From a checkpoint of a small mixture-of-experts model trained on Wikipedia.
Training: 401M tokens, 6112 steps.
Below are experts of layer 4 (counted from 0) of a mixture-of-experts language model. Rows are named router (the router's row for the expert), down (a neuron's output weights, with its number) and show model dimensions 128-191. Each number is 500 + 40 x the weight over its row's rms, rounded and kept within 0 to 999. Numbers have three digits each.
Before each expert's rows: "raises" lists some tokens whose logits its average output raises strongly, later layers aside. This comes from a sample of Wikipedia text that the model never trained on.

# expert 28
raises: ".", " in", ",", " |", " (", ".\n\n"
router:492457521461469563472499553494543505470510490512483453530529525464525497555470539481476418520570516473483513564499430543526500533549478478474505485493556527453434478442563470462462519563458520
down0:526501500513475455455506533507440613466534454446506560544516458529498537523481429420553365484535511463484572552530493475431469493431509480490502507494556497484445530533487523496491562516559440
down1:528516567546468465510495523539480526477528482508528467498456528519558518496473474492555529486427531460499418439542506503464527470508529537468523475519443481515542500456515535517528485528444473
down2:514507523487412507510480443515555501487591522521512525509477476541508494472499495442533468531373544501560599561458458462442472491500452514549521517518508468501508515542488529520494497525506474
down3:446499523461528517506477495514496494499478491432460525528543540587436538481449456462529534561481556516461534504497476496443525500583409452519445441507506563483507544469524545529522508488483563
down4:444545506472456488502506486481487473455549548530481491493513438473447443562483454475469545476557465489498478425527453519447503467484492504424541513470537529573477497610433541467512552502505572
down5:466482540513470494470527524506446481479540533471525474484457501481483507521564533510451453555497539485540477556473454559511502506565466515407576532403489514553465562542521526492516499564524507
down6:496496468429486463456538497461560467459470397438481485504442468531498513576505460515538456500505553539464560431453453584496512521542444372538494544506393546455416507452476513470468469477514496
down7:547559466576457559499478516470568479530462483455429516468449511533484471490524424490539481459539465483503483469482585447529494536502527534477487540512489491504519439513477557413498507523462458
down8:518592474485405522513511527472540516451472480541485483555464486484436523484490453551409490507498473438452548539535471528534580444485538523435444504444516427505508515539487482568512539412467529
down9:490541550508456499518489563535517469468519541489403506504515451466498448504471554488464535505497464493493522512479440560519538510530508458513508453471591459534526396468529527474484527604447517
down10:507464482489464497508510498461441519487502546470488409457420460494506511565531532409398540496488542518519564492450501538497526463493496532484443521532553438492498542497550501455447522575565558
down11:545593480475470514483436455437528451558484515476521500485527498484514502592480485467483482522494455495542579505515484579510408534473560529468596512516504429527496548556491433547521559494466497
down12:511513479498487572504526516502543558506507485525584488520486493511502546561565526514479498540589503558491472528487435512562553467575494388429443523515518497511471485545493523459438453571464422
down13:433504500465551536473629475481505441478465557538475489496477518569551432538510459508499562496411464530573551516482504531467466442481444491528470470459515456531507492438461510404461520499490522
down14:470406456533467502527485489568550480575552546495482504439483492466531550561522475481529480499454442508515499501548467549548504534533507468452532551471490539497537533493478557556488489507493491
down15:473536532462548480468502545515533489494430472570490463607572505462531522459436439481485515438462441549488525537521499507428514519422537530478432486487502477494494491507497543490510576434540464
down16:450513513518504469411436408547400522486509550483474500515500460438456510546575482540569503458410511491505537535540505540530505498513506497514486518461475484516525515553476508427474520546496581
down17:527591467472525451544551542478532417549471475502439475582463468511462462481507438455490530505391499489516513512428452497459526551481460525499537511479536517514495497523502536457475513494487550
down18:520572494548470487495531524552541530565394536494531519494491555490572516476467526556500513531453434561585446484508534528509502522455495521537561486473495462525490540443444472442548434471486443
down19:485582493505543506505482450496500460426521525590446529505491533388517445563520454488556438458548536502542457530475484521519494480519509491561538517499537478571498462469543489419549472461507508
down20:517525509504467466521447484472479497528420491504558527545535564441450586538471457533562502479588515536509494507540564473517440473527515527463539555458508475471447478549523458486487571507487511
down21:522428521508475548456508566497446471483471529501503511494505501533561509549488567468464496466568506500519494432512539449430479467576492531469446539504449591476544450513504544491486520490512524
down22:481447476471525492505579528480503521467466483551427436504455555471524625532496566468487502462551546499526451492422402532498476534486514481521540548500524516494406495570568490484498530469448501
down23:485510448483439496472542524454479417476561500449536519495486455460550486598452499520459497473505545465491504522457507524537472481533490488517493459507550521481458508496456570601442466480496466

# expert 18
raises: ",", " and", " (", " in", ".", ";"
router:514496485529590556490460552504527513424484553426463513506518547460530524563473453430512467462553547483465523498540542485438473535581513436436502518441509498490468497591497471511443486529468486
down0:418455451530421508511519438524509517465517493483507439453463485540493545507499467540515508497553520443463506477413507557461503499500537536538455526529445440495492502513543396503498508484525520
down1:490519517520567531427449497489486483484446545476516456500505469523455465427497514532469478478456599529484493502491526487475517503500536489606478425504491502454542511465505513511508486519495543
down2:573511531448530473499462427449490530503504486469500450466551482508520445436474523540517550471479480560575529541477561547499479532490465515517570567523446507544539481517548506534572502510537490
down3:547536496525531557527544477544459437559537471522540529540508593475545460530466510560496560520468550434513498449468496507533507476530457491543451510569524547484441429493510498477430474510495497
down4:568514497532572497478479469566565551528477489489512567481480497472501521464492479455407551560459435573542456460576510494518557484520528479563542503531450487495494536508535519485553543495496480
down5:563525500498451430475488476447468420463470470430554491511517446487422452528486449512489478485548498434472578525470527529500531527500441464438499518518493499507411494510472468403539503458606518
down6:534451502506452493485438492494489428577429476535418491410480517510483525525560491481466520505455498463510518535464495521499473458477519464575371495570507584496502477455511417454586466513463500
down7:562528543547492492570552486534446529451533539508484540540468487580517553455546462524491476489482563420491560458544490516542501447456539461453561577506465485548439492509481502490491551547511471
down8:514525533500492575482434471536482535544527433447486483505535525543452493513514490520523509478472499482459452487520491423418559497507486423564479452573579449453468544490499408493503422495496487
down9:482466499441496478457555525523452492493494548546511513513457579453542500517450463490429465502506435592520515464441544431523549544467537487536417560524484474470430516462499499502499442547540479
down10:488523509521548535529486488512534544475519489524527492467485473559547495515460470518533554525405499591504463447406519524510533504503518472569553541504566452501436451494450469451520474499508495
down11:479525393470443380448480462497496424483526462443458538539495515498421509548438540465513509436510493433490467524510483487547509488442502489578459432416554516424492529498541456568467478519480512
down12:482485476531463567463464503518492502521519522445470507500542455496442493500442503488522408544505540544431514519479500470563532474539407499438484458494409537552459423453531467556474512522481526
down13:409508463457523574477563418468537536560498457478505504459432501492504519479488499641474529488417527420488508414480507559509556519488506412536492451503510485430496522504483555497495479484498490
down14:512504448538532436496494534475509499505457510547472468497499505467524515570413477487495492483513521506541532488492508475433468542491475550494530489523491554519456462503418465538558441529491487
down15:407537543539489453501502501547469443504523504468464445560474467435538521533435573477537494482437439480517522483547411463493510558478493465504442464502533439470510484526488550468451551490644437
down16:571426449544572547510502463501562514497550518464497478509533507489570445541424498529549488550515483462455552479503487513524613468404527549530483569474456477463484493540548503529459484508494477
down17:529515546482471449520529485437410450448486500533535489491428533446484480501464479469431487509532455448559490525525451481508515487533407424476443459503442587473563454517472541572454584443504542
down18:547524571461421482583517579469427451449547498481533517551462585500494487508425521499559514453498532558520526508451460504455492460492484493589459424518491511527546572423550477495467535504494499
down19:453537509543409490533522525505499536506621541466519547455444546470524549559535542540467490473492490520541504445476519535491519418478443498506549463529507507406475471504475508532495488445479488
down20:536513534503489507482476546423477562485497553430522499583514513485500595448510566469562429455475500500480492497449445484486474504523502526558545514496533467511525492418507540509556563455483423
down21:505490470534476560455566452568504526507512506537489540456528538480551550512416465508506514526438576503570472499547525515452438505479463498494434468519611456534436467479488481439503484566482548
down22:467545575537440478452438594453496582520504545501514507487551506512491574554406536505504487501505467491448493474494550438561535511469487556543440419512499472578488509473530505487576520469515408
down23:507493441535476547610491565525459483449560487506463484489499491480453583522525510552515462557544465526539513436552427495613432523550441508555533450515461503482436518455505528418491576508529503

# expert 5
raises: " a", " an", " known", " the", " shown"
router:455516458513482521466510516546474553466487509542545465523483438493551535525569580578503517510543520519461583424549552548573443529449454462534450532469530508462506528427534434510563565496499472
down0:550492458486440573559486401424476481536421517481509527494505489435466526526503518477508475520418514518522519579493581500562583499557580460534559527432497395474528489556514489521469357479491521
down1:539505512448462571423547507526486492419467535478526518521492545516451484470523513499536482469518417532546491548540486495505503495434469539504512587496475551437471502535499486502520450540453542
down2:491545474422489471498522511480528485423550522509472506549515516560470460495514542490507504469541502515556442458499534570563570580465546452472438569540432505441467500583502555505515478546552506
down3:469473500520488409564551519519521531482469538457519509471513446511599558530477432481438503590447496515443448436452470493465490539528507459476494586488469465445494524560535532540505518540581525
down4:518432437500570503508507485594407534526435505459490463477489468410522571566531509514502485472478503566508478492483479467464436511516476468438492542496477524453494493517453517495433436494487508
down5:470520500509526479478510519556498529481549541525460557552476497512469379485544511500613451525505517495484552485523479555587446486457473552513554485522484498484549531553508446436502484509512463
down6:497480530549488494490492435549559479494494531484514511476505495472431527454515441539472571511444604456564511502493492509532505508501467534524537447579490517515464581573492469485526543518479532
down7:566527557524448506564471500491501458525525496508576585513551582490460447538501510451485480506556450477461475489475523490473485512468563558448476464567489531508438543598474451455466513465581501
down8:461521561543469473495538487478545499491579545482499536486443453499556551498631524548501526482498398596520488524547518529535482505474450515565484530505463571493487467514538504473487482508466502
down9:540523511467552532485521431556587541537461516428437463476561480506507489480517500528523564446525458506566534474449514528538519498531489472597480522560455501541566489484489486498491506484513507
down10:567494661518478498481515508542461530485401525539499462505477497459414490574480444538442533545478582421510509499549501449529409506474457522496497486556503517443448493479508519495502467511527512
down11:533575436452506531611464470489488544435539591502589523439541499454387447501531442496462458593453467483522440501520516472526475504526490532485559509554483454450511491476526515509504568481494441
down12:526461426470497496525529517450475483481519464465567452515402465490583525472543545457479522485540525518501522481565435530531563522514531506478388497502496494495483472471527496539492470570522538
down13:523517528515554523502472485374521467517550549469594488453555488490415514512550499522466510578456507546451542496411516505561433485594480486477501527452469524444548500434504518459485511476487496
down14:567517595513464471464499479479513482507520529565520457450490478475517532445574477506444470482478560557475468581457434486547435454490526540443524432472445555516560450618448440560572508414534535
down15:456410482461514482500512422424502474503441516485538468521500523531421537508498513493510476562529493495413515484538574607465434481450535503426506536498489582464412447450452400449468470454510493
down16:560504425563544404504501449508429597483469460545490593478523478550503455533500552519579521472387533507426542532459466488514471460540448527559504525486544508473533501500453526441426514473574460
down17:542496496536431513535509533476485502466437446509482561541435448434527478486477474520528464539496454470472495535450463457557528483560400477503512488507427547491586441531526480532491540523536502
down18:478436545475539485464470467477485451420545551519486481468570502527349428525525524570508452503468481517574564512489521466420530490486493473524544527453501502474493501479468480559540586500488558
down19:494540534525537434563467523384472520561503542544493470479548557483560514580513508444556518451442557539516497509508499491495477519487534433527485469641453504507506551573549575520535483467470508
down20:491477478481547462508507577485516504550448457478515489512514491487406490522538497483535463417543512488523541566437560485509505553485524524596476553551474431559488515466495510523468501514556555
down21:511532502482524547531529396490534561444434555416529568552506463501477473534519538540471495559529504456460559469566493504498555475469465518534462540474527587428526443535531551513460474458498492
down22:532411423509522472509535476450506508461396475473557596528462631491485523528525482489501458411509497462485487549465548529426469455556509556513555462471494504481525520498497516474427467520547514
down23:435502541522502513481465485611496529489516478490550518506448505550515526563523528526517518547460446457498472512581457462481462454455507517516525421461556422491469505578586460469430568426509502

# expert 11
raises: "-", " in", " a", ".", " to", " on"
router:482443476524492527469538533489483533495511527540516454483484483500555468452553576546467460480469568539465553435502510518544409541462466425490513502489534557487494494389483464534524515501512562
down0:514427512518528526508474494488543567462534521592503468502533462472566458555538490537403532476538550411449472552509520522549440528453492475547484499545564459514428438524529463519491444502493442
down1:526429501531517510520554432404536531467491533513451512470464553542374541515427549512531525498520535492511548472522556509450478438540503444477502470461529495515541542493465444530559417545513513
down2:484497491482571528465524487472535465481456507589414572488528488470488514510539498585491509416518460425571479503591474461467475490459486481503562492480552498457422485450514556524446427557436523
down3:501489561494540489561507469504535498472520496452442523506466554475457544532511491548498510415458476485417469496488528533418467574481520492543502541401553507467457436478463524541468522479487487
down4:498410463491565523464468540481514481466500520542532508502543522467497504456480532426460478524496467502415459422443523499478539439441579514560512425477549506493405502474484477460478504470539466
down5:548524498482524509543550533535469518560473487494513449492462497483494490516536457574461460477450474518447540546467456510601488523559494478466506422505495489435448481525465493499496512519601454
down6:506496473463500495540458549542480519538464521560511449499541496509569476550503471498530518428468513527464435473423522532509548511512478504469513477489459512450504480531465543517440481474527437
down7:474568470437533494537516499519542493456488524530547490475529521510545534502494523505484523466504465556516428476495476406494546485489525460496533509490513507570549457488491471449498494511489419
down8:466584432539486483445496587528437500516508494502510511489495537452616559514516511492551535519427556493506507494464577485513486549478441463466505455509481458573527506552502428462474491495491537
down9:550559462476479452515470493445511509499514516503489491507504542440481549496455533524414474492568502488468483462501547426395596457529513474474548501492479538516527522525579514486497548546480524
down10:439506437495511500569471492532543515528538474532552470482521480480529455503493523584520505525518489478477475545516509507510533533531497536509471504438447480463450481445491488469552545475497407
down11:456554514435525470488510538512456574471507475476476470453559507515457478524469466517473474487451548499535517491510506531483524502502462466482440475520488512511543458512474416457533527507492539
down12:510456552496513492468524451557506491518502556540495516439483471455503576538502506508422461574445510539529522484538533457511498542568472444470506549451501490571480482496529486467519421455471489
down13:533479423536469522474555505558539530525590514490530427445463487509489539472571565495493500448535502513515451479527466516487473483479506481436573510493468563503487544536545473449514481499480452
down14:500530513507457522461483528495544451542484459520485527474421527503525555508462581442529488447504516417461491549464490520415497575480496542425539489543530450486440411592405492442547601510521494
down15:479452513554542422483541477508486514529454499481457497507468448509459523514472530524514509503481490514439534532546532584535498441509465497537502501557448490439472530505511450491519461500417438
down16:439497537448440432526505480503493528560480503415503523468549530462489505528557529519554510529446440527459508520520520490498524466555502534506538534464530502539436526483497465487549519475534464
down17:464567512435512485469508505431541484477522470456564493504502490489455495513451494438492517489506457494504525511475523550536516508481496451537470496514499469490521459470499499542456515493516508
down18:473533578407552484539480500447446517499481504512509418444450516432464432469449446496520512481479535427435527528463517528530536425529491515547531517520495533510555556479502557498550487448579492
down19:481543528469474510550500538475427497492524542497549512491510510462488505524477524450460503521420580451535539474578581508536559484437500456568490517496522489517470440536470482486506474490518498
down20:477465547500513574517480474469540523555458471519532534464554487534484511518496486477467459464482485490464476579486562504509433485512483469493453507527502446533497423492495522506512553535428575
down21:464471504500505505526555437495524516501540569526499538479500533499458557497496517479453521502499541474446488389489522527489528504471483437463456479553523543558499538400573508557540563541535530
down22:559494434502514460497513466463477471529502424524536449581425561547427491534512463472438510517495525506432553512404508415437519471467560510478474512499490509504510505577552539538481495464448551
down23:479522423546479517493526475505488511521537508500516517457479475466583539506532510516566496393524437506525450461561477487532575530500478440525553576494484540535514477461475518456501491446459511

# expert 25
raises: "al", ",", " NC", "ot"
router:519463518518438522465454471514511537475445476533469483520563532438508474452515539500455464501503573500532557530506426568506448506562476538567535527450541551480488483471439496492452517521458525
down0:489488510457521502446486502525394465473489497457467495417542515459504446445470490532516516497510514478528495512578581464476482572453434507549538495482600466480458442510553514475503541493414499
down1:448515542489497467520482454509499524527492483467526478536541419586435539511477418492545510470478548457519488512534479486498497510486523408445437471506439496514491496497468554554512428443526565
down2:459518474543545553464474578517428531524504457472482541457484504538480608487471452518414556510567447545515466507522551487425502473488523460577501428454531497533446521474540504406543495538530492
down3:514450451561481484441424477449520484538485452489481498519512561423502472437510540470572593510580489542533491454588491482492597473466538562417408541555469502498574464504493543507463413592530538
down4:482410485463495500550481488537499483489492447544457490513467439553554515490514486595500524503494462484479479473476478519514511552472542541491447477524445504573572508464459506521519542572462532
down5:549483515506465550509517513500484513481443520432463520453516500519489483507511530461564462493433536568528466440509501483533540537488487497563596485442422464453559542455587513542501470543477432
down6:499610456497491431508501515558442528504414453558467499482539556539484518504525541547433526500516510529446536471490481574530507554551495558541491450464521533476484430555539478449476464501517450
down7:464571520533546488500470432485455542549448556577513488467571511500551406533470480552460489506500489533516506511505562504542496458612416547449500537491561504500478530553560563604467527508598478
down8:518527472493521475502465498513527484515493450522461563535536548481586454438518439510468517549501479563502520517456497501568507484539510563497485528484511467459511472521410459457500492567567488
down9:452638532522565451543514459465554516500477482567571520417494478583533505469522505517426528430478462479466527537485425479478415507518459525450498474460544453553496469469511495464494424460521597
down10:471469523387556547500427502455525551556510459594460412479527533392461530511477463565492561502508532425447491486519432552478467558446506475563537571530559468452493575468547595479480479515521499
down11:480458550519496526516537459462503504467516516546534447537519479446521461503520496463463433487525596472474523499471493473494511450492443496532530505535488493560475543506476456597514571527493569
down12:511441487449475493554520471550524527542520537518509485488603464482536547531514557557464544570562493536530476509468455459432538477567470628548553506473530510494506492519501469396445470530519445
down13:451567534587471534501529538525512532365447541516473479510526577497538455478470513470508499423498488529533486410511502452502423448524479434491489503486522499537434474502483499480434486468531429
down14:471504555463481494545429517530457526466457498562556501533455536499537480480458526442497506466507443533556514497445547566440484494535564489526450515537539489464429447464491542523509511487506591
down15:474502537490522498475541511494507468524483497550507480462427430455473531505505513523515523537458550488495488465509407550454379536494516556588437553451517513520462525488511510538510492543523503
down16:511459532528506473455485465508554547449528425482522572490542525465473547456498459501523521490430456527475486493479583496491526460501511470518526512494464531539533516551491546527441446555464539
down17:517413541479501504584504503539519412561465471486492544544472572508562480449459529453565484423495412461521524579512567470447455433499482503525461537463468434560453495451579508578529491480461571
down18:525509498458494530528491478451519505475453453502475511501513543496493487516473507466443456407542578503532566532512468489453478456525519516516406534421526472438464452506517404571562481537486466
down19:528569499553468509529482443468503535521512458468468470535498526532498358538487521427562486534494536524516424492470538515498420540552508563556510498428500508489491575570593547505477398562510509
down20:582534500512521516492449479478462471481510487492498531520514463496477524542506540638473540524527431495476501516514440523519477522523565454553511510608555466494451512493459484571530510519460457
down21:502534536507429570520548607432482500471560405473545523545435455461482445453588572484478453534477443499565465461503482532465494462463466526518478492496502493494529477494460463545506518484491420
down22:518518502483478495428470547495524470559470439514438473530506514527509467548497468464533456470481462523435541468523384434539508476418514512537490496548487497446496532500507454433437538446446501
down23:464582488481450503471504453434487525462459463545468477491505429493483498570499529515466567516528482460499473524517455488514523504483448452479572573527572577519444582469503460538448535547548475

# expert 7
raises: ".", ",", ".\n\n", " ("
router:503528418539580547467452508510541555435476546438517525473534505479521467517539519466537432518449549460422491497483509483524436549585527560455541483498545530517475527469505512564449464459445430
down0:482570560552457484526431479467487544476515536470478471476479465555572510532490482491454483532440568483496542457468565481492508474552493528490485419546473491548554524467474536474585528497451515
down1:531481552482498507508526481428481479455442487495493521489495483453359506501517512502562490527489489510562518508487533541387514487453440517446539464511505563511486534520456452535515555523466504
down2:509475523485498470487509502592520430507513461542481485535510502497540527478515483431472540464555481520541450488481475438476521540510522531492482495519556497526488556503484490500476523522572527
down3:459468508545559509579447506492558503509495539431491494458444536484567509481501528484518520546562483485530439445572518533594526567445492486544480552484486450498450510531515456485476485474544470
down4:503444503499470530506559489449549430463501520450415490545466487422493527452517512454526500491442514522445551544489483477508491508500468450496499444511483560511464483515497469532450533477465510
down5:463519547513448477467518572535483533425491509510471471462509548549554550522520547490519528557413478462462473484527512505463557467430474498500484422552433451566470520441491532423517472557521479
down6:471502554486512527556429444504463546483469512429527468519461523458439424575536451512501468511458507572541500475513527504494512454575434494479483481546512470522530513482528466437463501410570509
down7:540570584550516498555428525495472486507522500461554479541494459411498512513472504482453472439528499465445506471540508576488551477527428499506484539556452512477485447507510472440548565547491518
down8:506579544552478479547538490434529466477484499537556524509445500575490489533509507501496507496541524495480496570551574453572484548581539521538461544475464471489515535477590513518484519501568465
down9:552433477451508571431484481581419486476507506497526493543494542496538434471463480498475503518469481461402531495538453389534539549504506551512459507573516514612499415514517476489544472563575410
down10:510538459521593534462530584444492518510460478552471435538552465481520490470454495574531542499477532487466462478512548433484508530476474489499495567536568540462479542445572511512533531510477432
down11:493472451504476561488492453497540496512385449540440519438484494478541527577469523487489501503506608496522450501439485461505463510529519463538493537527538527523464461505538540483484498527436496
down12:560529452515513467468491463511442525526543442483495513523478509528509525558442455496592453531544434588532480503513502407568540469490508509520438448479479521513477491459555500570480429558466547
down13:446486467521481486447589487544478434546511532460513472522567537515507582521561548494478472548424560464499539481440513471527466439471467499559567465543557533446505509510472514552474599559496448
down14:555502450474519486476521505514565467452438510433440451509518494487463505425510419539465465406580477534548562502535529490495573464540480563506483521532547545516512459471431494478515480537405489
down15:526446390558538556504560449451519541483486464504488496550485446515519507476466492531453482487539426445535519470536437568564444554499534413491497536492499507537442519543477474480452436483534507
down16:483482467533512466467498531496454466537469466435532516514552535515539482524505528494562500556512516511537535519557520451544501496410467491518437494529457512530413499543531506546559550473474494
down17:490509515500529505495492423485466475503549549538478462537567583500379516481466509506532512583537586500446478520445510499507454498535525527520513565514499491446418527584471521542511593530526498
down18:431532481530535492483452538473473508475490605604480420433483512479474490496498495431475514497424524506515464563529499581490516472533496485560577469493579502559489419476496535491556538522528565
down19:482394514383475518432498558540486504507477434433459518474436533443417537473474411518453472535517498527571406485464485464513516538475572507432470457496525454444525532550523484500467468424499510
down20:522459524472484459500492437568445509510502457397491483465498499485566503435483507514484523552515467450521553512541446453473500517498506564499514497557430497478508495543554511499540493552479556
down21:526486476523563510490555506536464471454561457462505545502520430542469572456464572485505513450538503469546607531520536501408555489398466485435551433492523493382498532466494493536504525522562497
down22:524536453452549546474501450542484535485518494493438460507466525520510477461441480557498503541447543515592492482547538501458521506447592434491542523463450489542479485492547456528515494434444518
down23:462512527461511487459540478505521521445475522550494483460566534536480492530487521466490524534464601509501481529471557494524505484444501509554515509476433546472455486563476479467454489441564494

# expert 29
raises: ",", ".", ";", ".\n\n", " (", " and"
router:537545430523536525481396499558519541467500507509534481519556585460515513496454471488498534561550512499498552504568490475515462554560605528470475578425533514476484533594535489487437488546494461
down0:465453458548500491472464523445507513418520467510484542515547489482566538444485458506513490510482445583497581434458437548495511502470521533576431567479570456492496455496486434525490492494497505
down1:516479547528520524506514455483474489474511583476510465483513499470528445463471473494444440408390499523508507512444559521495451484529538538526491475513455546552488489495491544555471486504527532
down2:475524448567498553497490501510473498485502505474468533561557468515540494513537493520586548539502458436476546517464512509458488571499578485469479491472476452516504465505427572561420528578565487
down3:545483408456524479550546555506503510432551495519458563516463491532540519530460485485458534472454517528579517489442502576528525530493479532537571504499558585547538497486530530479448565469476528
down4:518486576478492516476499521454483476515533566451527472470535526503472497465489466446434473465595495537513543538560510428537508417445482483444515489459563450490460531566519446497530550492491434
down5:485538507513437516545503481533545483561534534535467482538492514510572555501509505618508502543517475471506495516563482470516496474494496493478496473506557508470429536516448485517403525473406546
down6:491475448493497440557505453447503480453484469469492517500547532516511536497526517483531494499423506506498522448559516456500479526492592451467494483479472547620499510464547493473592540506531512
down7:485532460503468516570572419527445497504486495461508492509478441525442512596523512504508544480505546632545495401517458523404572464499519499423595549548510543545546538508480471510554574517560475
down8:543492518511526528528523515508470510506502447415564441480429554488507516469459505454475531481578456491454490418521527429452569548471566505397448530464471542521483439509575422414466512486454523
down9:528514514473428559468479477491504451530502467527489437502528550451545527540479490505475504532538489471550473451460536478520471584491489489498418489595413497456465491492455512478472439526511446
down10:478479524523443487459514512508428519450504537585603539530542516493508490444472469537493552487488516501482466496547472401453472477479468515468443517516475517428459527573496457502497476463503501
down11:475490466457539522431476520470518476488471477527480516474504466440556544581552487497553507515466580510485553487454550431469491481441487416434470528453550546474456523575401553528503482531436475
down12:546508459444552507607540474461474571510472551512451520439513520526446477490516548464479498494410425446613525551476551488468581499431497503507531554451527526468471513487569450473604553578514453
down13:419483428537516503511491516455477529481525459484542477564527478538474590548431528527511505522543523409469564545472445479539535582537602561447533445480513523515528507517544443582541459505550493
down14:494514542451551428455501460543543492509621494457547485592452521470508573459378507412444412452488535515511442573528487468481508462448541530454496464542527531493465535576467553405547456479571483
down15:431444479472529454472437517436469516577524502550530536558472505438568512555468461462499491508496580517511515496502461496543495491561529414464550489459612434459500556512459562512525496455511479
down16:454506498504506513478484480466540489477454521530445461486528555546460519522446487586549540404468495481462525463455479495439572454533496518498501470477408533549558490531510478502465483486501508
down17:515499476489401514468486589463465490527571404489430494539487497473525503456478506385509539547561540509538555491437448519508477458454427492497527464503537516564537546487471489520438518463463493
down18:538528482506510476451538484563468532422580460497470514447558532514471470475588516483431520502477487497494482501515557483471509424529591448556532574509496514479491472482464476445409527465466555
down19:478498474555535530525515457560420527560554539515441450546384505455569488520461506532464531529501485525458468443537485494508481592450500493482485598453471539540496511517524498522507443498497520
down20:452506426505486490523542467470604498444495509486560467437477524446509584533536477578463533478539530514459481479502483522436555544488515518502577602521430551566481562598495441480532498507547545
down21:502513441545534528541449526539493537469418523532457488515538429418558516523555483486540508542500513489494502491554503506521479512546618478496512508547527451483552523569435508469421421505539499
down22:513522556463396441496541560485442393459565523468454503505491476533442555410541530488510464550521479526520554523497494431488484484471479507471433519454535529500451504451496449482567569489493511
down23:451532456524498442500492551458487508566529438561470569542488524504478518445500480461538511439523554414499525425556491531502454486462518372556476546489513557538482503450502487586496504560503527

# expert 12
raises: " subject", " parents", "ised"
router:478474515518535554482459616549574475522528489490490482486556551483535539505555563487530442497501533487506473599527495500532486523567550546456479509505550503543498469502496499523536526518501459
down0:471516470473592513545499502483516546484443479505524418462557573589566481491507529575521511572546516545492453452443491443485560526567417474519516459516463458485508512520549530511543583508535405
down1:549459487498508565504490540495452557519462464484567475605458522535498545498497523506478530550501532492563482556546488379483457457554403602447512456498517523449481494470393462485536534523456524
down2:510455509497486483494497421483506533517472562517545526462534523468516470455527472543482461540461489514486477511538515523502522465538461548479505459502484531516555488573445488453461502491401442
down3:467524524540594512515447463555468505547482541508510522494480472498483569502524544521415481542476482429564514442567517503505475531479546506467487448468546447552471468463469469491550446491476520
down4:482546502482528520538500515442486509529554444513470477514472441546504538473513501494459471479511551440555464521500548521428564475466490525551481391521479434446490496497493486518562540436537481
down5:454527520399532525483526484530524478498472503496563442522469532493468531544500499487459507507579562497541526459481518436442506434448530496504533548466480435511408479457568504479567434553471414
down6:477471497487535471476510540466467477508442537485483537538502461496471564438478459462498438550522509547416479506464444602492442518494408519531535522520564493473482499479529488421508438482418488
down7:540486473495531532457505453533450491519459452511444524486462518500536459554503502525452488517451455560489521520596474560468446437550485556478484516445534463517514590500455447514471524500585533
down8:474489492596506527516559455461471439483526486444478472535440544437534504563505508437492407492521510478469480522456532562540477459495453482448483384543584472554452474476527425506562524419498609
down9:476431432527479421394494532457532507514471493508524592419528490462518525540500485505475546441445458525470475475469492543437510405552560459463495424523517548458444521551457509435470483541513438
down10:521551477452560436496568562518501405503581443484446460486549431558480502414505506494497482517469439542458485460537488471486537538473455492552442542563482465456479457563460452533461561522493517
down11:498481497456556530452488477460509508514481542533488464449456558481447540472447490522529517522515556481491513475500509391574528533484469456453446495490505523452505540535525524493513506521520528
down12:509587481517570525473473475518506419415530515514462512426536478438533591513458479470515516472562556507459510519524500449533518485496569555466477531417470524434460549549477500457472459493557471
down13:385422490468422523513517490545487452556450537506437477544472559528448508516534403488538510477596518501471474555489488488525465512487480535489566525583472560592472510550436533497481507538558531
down14:482478449520543484490492531545476506508453447489474502508488474454464379442497479440589529524482450525440551477531507576524577527512550560495464513510530555515510438468513453511388482492435525
down15:524465464497544486504495528522438568466551533442511483505517470553486536472521560511567503502523505519467568539579466442407521491543546499423490496588467583547461568444455468543465555503505509
down16:495492466552456530560496480489457555451568550511536470485455476504494433536536464513506548527486533501591488472481563541525484444553475514493509548504500507498493456537464480437432457512476471
down17:490564504504534451453537576476409375472508482506447446493528457607440498532530540487430524514499462437443445457510514488529522555518538413506516504510444446446506485457538511519445500462479531
down18:489521453507476465551508552530505507510504503478466543517480557501506497584474482491532493441477551577494489489485487500453511533486556551508463507430476468482525458513417543479478448465490531
down19:521518508506460503524463458485395472499583481502466488419486477481532517526463411512502532435437556524446415488524533549526443618487529460543512561468579505446489523452517466563536483499474512
down20:409482499490450479510523518538498588497491537517515472568479474480451478474484497475484481442489458546529500513450450466526548506487449495542518518551463475514574456559504491445457481588425490
down21:537443421549503526505498437516523496616551486492498513511495421539471483495443470480473541443486425511478495486487502543520568574516502476496475556496457410531483529544496505444538598555432483
down22:517447489490541439456567487497453453510443503457455638588516602523531455473510530456532451529546480546464496542463524478520515470523509514424466468536465495522495489440510425534402443554502450
down23:532568522538542489549515471522474466540487517425517560462445470590536487498498517526502492521462507540544572489528522465495503489491502527514490515514518539463517478503503458465438460500477495